config = dict(
    d_expert=64,
    balance_loss=0.00258,
    router_noise=0.3,
    qk_norm=False,
    init_std_down=0.0,
    beta2=0.95,
    weight_decay=0.039,
    schedule='wsd',
    decay_fraction=0.824,
    doc_mask=True,
    max_steps=4902,
)
Below are experts of layer 4 (counted from 0) of a mixture-of-experts language model. Rows are named router (the router's row for the expert) and show model dimensions 0-159. Each number is 500 + 50 x the weight over its row's rms, rounded and kept within 0 to 999. Numbers have three digits each.
After each expert's rows: "gets" lists some tokens that make up at least twice as much of what it gets as of all text. This comes from a sample of Wikipedia text that the model never trained on. Tokens count by the router's weight.

# expert 25
router:529365441484595427516492549636528465542581459432444496452457506602494479531504494552495569448482548445496474359428442445439536540431496476474426503528479565479506570498468508470594515562563460531498476521504529505495543487562497429516469434564536520545477457568547520464563536609590537460536399503488559501494397481471472549573478526482458607566457539552510534455480440483479491505445500494654523549499545462507545582444488520516571473476559537458560529481488491476479560568486517
gets: "-", ":", " |", "–", " 19", ";"

# expert 24
router:520476486499472420581494491541404509576571530494465528508453510401496494514508478565407441439428521545538474454523505474483428518491516499561511475494417434503458555457441528575347454518470491524448493545550511614390498510521382481462430499482399367475423419478502507583518471452504494532460496394507499458519503536480550440465525512526476530568562461470443467515546448478544549508464511476581576556560510553555470521403428472437547530462441557497459415481489447470490570406505555
gets: "c", " St", " st", " d", " b", " p"

# expert 13
router:523580557514556506494511521439481468505406507456551445581594459338538553469498420455527491474510530542525493492465474520591462394539598496461457502436558541471461401474566484456503452392497465556520555432524470574564560522439433548494562506448529427523481588519481449451557471445570536502533514501487459547434532484477517557528471437514525451485442488457501524509482500614515437524510438490510469477501487512515474543512522488530467674539552546529537537482482545454485358615543439
gets: "ed", "er", "y", "ment", "ic", "ist"

# expert 1
router:468508578527488565458469495505578565419454539482534449541483466532461559526390494499578430468544562441474537380428414520546532521530483489505590531498575546465533488490558411498558472490457501519493582419488511478530536513608529503588550552450492539531467511544448515558479461561565507493491559544475599501486572498498512479506512499487496535485509503458467576437521558547520492509494460423610402620522529452510506493544623503521543653590539510455431505547433587457473510563410504
gets: "\"", "ion", "um", "is", "on", "ation"

# expert 23
router:542451473562447566487455564458531475554424559468512422434502469425505455445462468421500436529560549478578497589480486473442587473564589457452497441470544469554445475525474443579444579514501578510462601437519537548504478518551371487457537515525508536508480475421654566560478463585449426452513450477505485534445461513442557444536480440445535472449522493485472490566515519511473464554458516435415458566501474480559491592429489466505511545519493524680506510467522513478551408491494506
gets: " P", " F", " C", " G", " T", " M"

# expert 22
router:532568460448606492449470377479489532479436522512442476454509500538463479468532509551503556483437535556531547502466557497474618469481560612427537493504502515495527543490537555408565604600540502471458482486496481429543409495494516470617471491493487503467483473503403545510475488493516598510473541470446542443451435536530510525504561496495431483528565504566445486518484427498445572457533575430497434638495379405477478587492497489513522595533543438387502478505402472516407479540480550
gets: " Li", " La", " Al", " Jo", "li", "le"

# expert 30
router:518577523409494472465508462554489567474496404559513521492487473504557481500430485510552513500545479440455468499527485520493496434519474433557549450513485496476579443586494540591447577623550473599531520579517548514535507533490502532411539453423497552448483487464533468432446516463488455527533476433496514459428489436474670435505485412447526543486572520448448442366452579563516493442454535495412421471506614503477502430520548493538503542545508398429488441486453497374525562486464504
gets: " |", " in", "|", " on", " at", " On"

# expert 0
router:555529440449547466511578401524498475523481435530554464485551492607402552552495472518527554480452415544444472451499542526538562610521535460531490472569459499474573543558569545434589528490550499478510461482535541471464572498497544522556492559465483547534601447488464499431486613524603547672445439541544506442568464455568457544543480481511522520525475431520437464471460515475401537492483536454596561434500505509486468532519544533461423458399569471435488500563490444519567531427482424
gets: "in", "en", " up", "es", " out", "ten"

# expert 16
router:517497514569461542544422511408475526427522511511487526531464464555481591499447526410487539536499465495464408521479487516473485432538615436510574596560487494552596566435541442423423495491459478537576500472458439519502598490562366521461490479526461419520552454517553439542440487467570540392454535538528521508565524406545533508399466538445511532499403495492600639489596513551580481562460505431469485514495508477501481500541552545535520479575557509537495436522515545421527453482549466
gets: "ar", "an", "al", "il", "le", "l"

# expert 20
router:472503447423408443568513546519555479553503539474572560527341481520450508370542513438466491584450566506577531574504498489480460446508489375518479492441461452487434491460496471483503442448534461518510542440418498509450482516543516530369497560460496425488509507529559511514413468464360467462544419453462456454527580467512385567443521444521502451557522532561474347505600481480513472468532468488476508565458456517462572491508412439523491482479453514524503460491478414556500458508489501
gets: "ing", "y", "ly", " also", "ight", "ed"

# expert 19
router:491401407542492378491514492458478469495531383481518523428462559518514416496558475506476509445447414463508464538518539521504484505488528614555436507475477505537482458507457442483479452472504555483484459569534524455345426493533496503440524464503538573498545483580523521417464493509499439563532390366533536497477487539540428569483493502558471545568618517441492472462405527442455571522510512530452580524450528478474552539407472425442420483325502499513514485488533457461440475496513551
gets: "\n", " (", " \"", "==", " (19", " pa"

# expert 17
router:547451561491505613541530459589565489553494475562425576510540574474552482487545498528515541513469486566544500529549437562670537577392412556506462452509520441512454520568484619481534505463551500494504459527523541481424490505480460528392522509429535604533537462407526533495494478469398500600522497453487553577555474545472515621488505533510503481528563511420478413541495521483555531494502509578445524509513562534486489456448426428525479367458444444505538435503452484494492541407498484
gets: "al", "c", "S", "ce", " m", "f"

# expert 6
router:530474518419507419467550543456569520488524508478502513521571509580516378444492545558523598533575585496416493528476552493480458513533466467481451424512506586476541486551474449561458564504527468473535483519426517507547454575477619419570491416652503492469587481529477552562533541492445565398505585520470497493566505510527554603540559551466474498483417446490507517560487473442452382517511498479469427451527546544487518433514556531529504347490483435462469532495596457520439535475504459
gets: "d", "th", "st", "n", "y", "ing"

# expert 14
router:462535463394493425525471520426485398483537563474527543461475451420534492486431476460515459592573577408491569448477516421347485423573507491485419464488503482467459482494544459462437547521527511468524525531464493477561579499482514425547429491606529476469470410475510526517512532501495515409491525583508489467498595452531422359540533486428512529493524551514490455527418526523429468529464445483499421534472540494482568585544528450410545358467504480477443537472458484487417542575528550
gets: "o", "y", "A", "S", "hi", "ed"

# expert 18
router:540413483500599413463445542538451491499532431593460410500496527443520576534497559461441560531509651509494471459479518475445518433467513447442445517526443470491456420480531486439404541540417508496457526485510542538501533495351513494495552505564489420540460559508452472549536461493514456358471418492499517467518507491410479488497459622478461516462453584551456425431583498459540501481472522470494507443505501505543592520495490539550598557456456606569507423538551464532535547468588485
gets: "ve", "t", " No", " Me", " New", "ter"

# expert 4
router:453544525492498574521492460534512511555496502610478484435538524510429553489496577521464579595398509490296467498499328548515479545481521484507557511487441471464451412477450555482463442469539417550495492487551392466548565438437385570439532547544497468525541463507484521464503504508502429418428509463569533476449539420526557539484508490523429453497536442554483432462444431487530534518453509578477549502495496539478475459452480576496496491526462503569493596549458566558499588555533523
gets: "s", "ers", "S", "es", "ations", "ies"

# expert 10
router:471532517511556525515526540599382396514532557562530573491457525499499518439497479438438471490567518473464492552505498510463570414528470492513544576550482469489466504531455461621419420489534467419532435531596497448413492467512403498549532531522583553511586535527518469503416507421499516575548565600497407504601489438517552393475505500507497558472521468458534490465518449538502590600509464493439644492501472504564566606461504526525472578472559448443508499513477503500592486505523563
gets: "n", "e", "a", "o", "u", "us"

# expert 15
router:475571457489476472454514541471502512547480454481510567485415540448599539635463605479485533471502531401488550501486483570353486490543525523461608494526470519477502499455542425507587429470435581453506569511519377517534466464489535491515592482468471521516376401472444518501524539454558533506535520471467624457572508532568436445489486483477465480579456486468555535556453496467463516520480549544522500432474396418390507501500534527436479542465424555460492539503529455465446595523565440
gets: " an", "==", "===", " ==", "=", " An"

# expert 29
router:454491483452403577380566495397543538501508519524598460489552561474456464481493485514529500514529390505510520475392466551605502444537569473543442414545562485552453519534559536477510452378500493477501603480527434540438495506481458540498437516481475571540505473455544437418456504533512450500499616510538455522482451481513515557494529485387511515522549440470510546585468501513491363479457487524563436502430505512418551447555446454476370486541532518596396501497429513485467497536555551
gets: " 19", " 2", "ly", " 5", " 4", " 1"

# expert 5
router:502486465566498496510516519575405549537604458533438512448583511506599468514497397517484501462493484483556547555546500587552566459562488449589529491511488454454503460482482481539474560568502518570544476518555521501539494481488444506505514530547536534496429458455567620579422466471523503456468494460464520537549500546455424529467481522462474494574588451539590603391369610492550561473453431485521535513589441386544558493436535440521509506487561555553417524528489430534490471473445612
gets: " ", " se", " p", " c", " w", " ma"

# expert 3
router:489480544545556433485489505502512488528473505439484489572565586499501428537592542542495481439514363550563508469521524596503476424449487478469535531397478502526502465450534571585489526516491545548564490484511427534459480523533554512511452426450434462450535491446450483546556422521421486492485421446442472467452515459502458625537576478478484447513540453488459475494459432637462618433473505544409548495388498531590521483473521479466436479401506590578605451478608476487507559479526501
gets: " Le", " R", " L", "L", " Go", " Mar"

# expert 9
router:525531376522493545469508500503489554436531441546544424538548512483556558532478563484547504490537557503526522450440600465469611508494446489550471418432572500523455500512481470520522481475509543594470499466519475596441522461568492454553456547464527430422474402500523534502436387559552535448459497448464557423465538511415459417505480432568505495495456489428536501521478419497544463525439529516550429638443515559544488578474538425460441436551524514430555471535542519443610446616489576
gets: ".", ").", " 19", " 18", " and", "%"

# expert 2
router:507445579502469501512552437481603665458539447503504496546517455574453502459473560462473527462494517507479505573534500438507571577572416567490529524493489512442518517558364491593536538484562466423479453583484511518546460482535544516481506435508602682542478622448499539494483546545497571597509499567460418509471439541463539473519541524547515470502489527506544576468471535544501432540537461462495456419543543393547523508461483528506495495619519450433454505546514504530536504530402498
gets: "g", "x", "p", "f", "b", "am"

# expert 26
router:542569507465514465493462560573472513586502465475554455555384427506486458544536463535488441503490512526477466487426480518424556446464531509460453482558468508520546451437425540483453485495529500528549473513448589495419528497515504482431563520358513463477513394580509524457610497495500475561517554492462477433472491517467467285549505581562526439495468513486448467532385576527503479410505437445579440564504390504551460416486474476521563542558447509529478494470509462535615467479481488
gets: " to", " that", " it", " which", " from", " 1"

# expert 28
router:474452488511471550508556471553411410457478549506551492443512478368488518488516410520431481496542496532452520509534522433568480366500536477565485444440576495505425472425417490415454597553459484485399570493503490467506516518447482577519432510472475480442427595517491482496480453577555471552447481526505473499493397494411460534484492455460509560560545521539453384515499492419485414478432537410539472449465470580427428427509341467522473516561514475491546465468445537511441489434508518
gets: "'", "k", " Ro", "ra", "w", "ri"

# expert 31
router:510498372525395555503557396468468484557551546448562545446444440518453465512517455492470446551419615480532516450476471535663441506509482534575470545448489559546446492571536460452435537480557489491503481462542482515526544527408523572501523524511462584509523489501460494428525511625499464535520529436540496607447439506464452545462580438521486399437512576570483483568533562519486395540523483452529485501523586466469493505599445484483542481481544543434479470489587579535556459571539473
gets: ",", ")", ";", "-", "),", " –"

# expert 11
router:525400470539569454530458586563482496491474561505411471577457450540524563550480493501441466525399462587510489529612517485536503516427505582486516521474491408515511525569461589542533508562422544392465491559460543464422436458513503489454489571499479440487444450510518524431484513494476390509522384478538504465508543491461585423495503502580485486491529555555529459423564496510481612505510529572462589488500435461468544618510529548438632486504432493522470516472475491489624501438468584
gets: "ri", "r", "re", "ra", "ci", " Ra"

# expert 27
router:534480486508521548517492640410507561508477514484556593353536495461418457477549389602469445523490579533547502516546428553545528530553532523488507490496513514519484445609513477541531529454460530573472432432515494440447584519437465591536573525486523502472535486439646435407548511634501569495520533495538482527477448518422528446462533496525492487501459453456549453424527553518468354430515501492465465543473556580543475493483443473439496469415576507499499459501519497479470451434533502
gets: " of", " and", " by", " with", " to", " for"

# expert 12
router:513496562501574463435527467506409548544464521531516507496403524569574513459543497515488517415433494520517504496502411542529514451529498481518507481571451473452510478509553435355505492507511524585471581550576545439411438570455425544520582497572437488540451552485520526397588565656490443616459517529469542559477482491467485542515448491448430441487510496456406517464483575582470459537599502498457473524451452481459517429567454518569583514465534432534479529434511540532453498392537480
gets: " the", " a", " The", " his", " was", "The"

# expert 21
router:510391395515525476565455482559432546564562543479483518384404531446471547477501596508482471538482488534513479515600458586524460560486555572447552527478507487529539513560565457486469440572479558466525585512517588489488498492438505481460486502533466515526500415551572489406468511427484464489512452438560588489485503531493459559593518446447513469557465478527515550432489529410481547498445593548505437527535518579481501494457516476503440474402552600596538476529366421478575583449504576
gets: " S", " re", " de", " In", " con", " Re"

# expert 7
router:447498480530517499471414525495476588439455484476397491502503471572579515515574462481597460501543420433508571441530533437388434607476434497537550558451530565490535545522484507544569543583489460523551425488448518518554484483477559468506410520556540519461527520569511530573471481537532465422477487543462549549454521471551506402553496562545471519421494531514527640466463514533495550517595523566551558501547551490570448487521539568536515467451392536527543563552666570501506573468487504
gets: "ri", "vi", "er", "or", "va", "ur"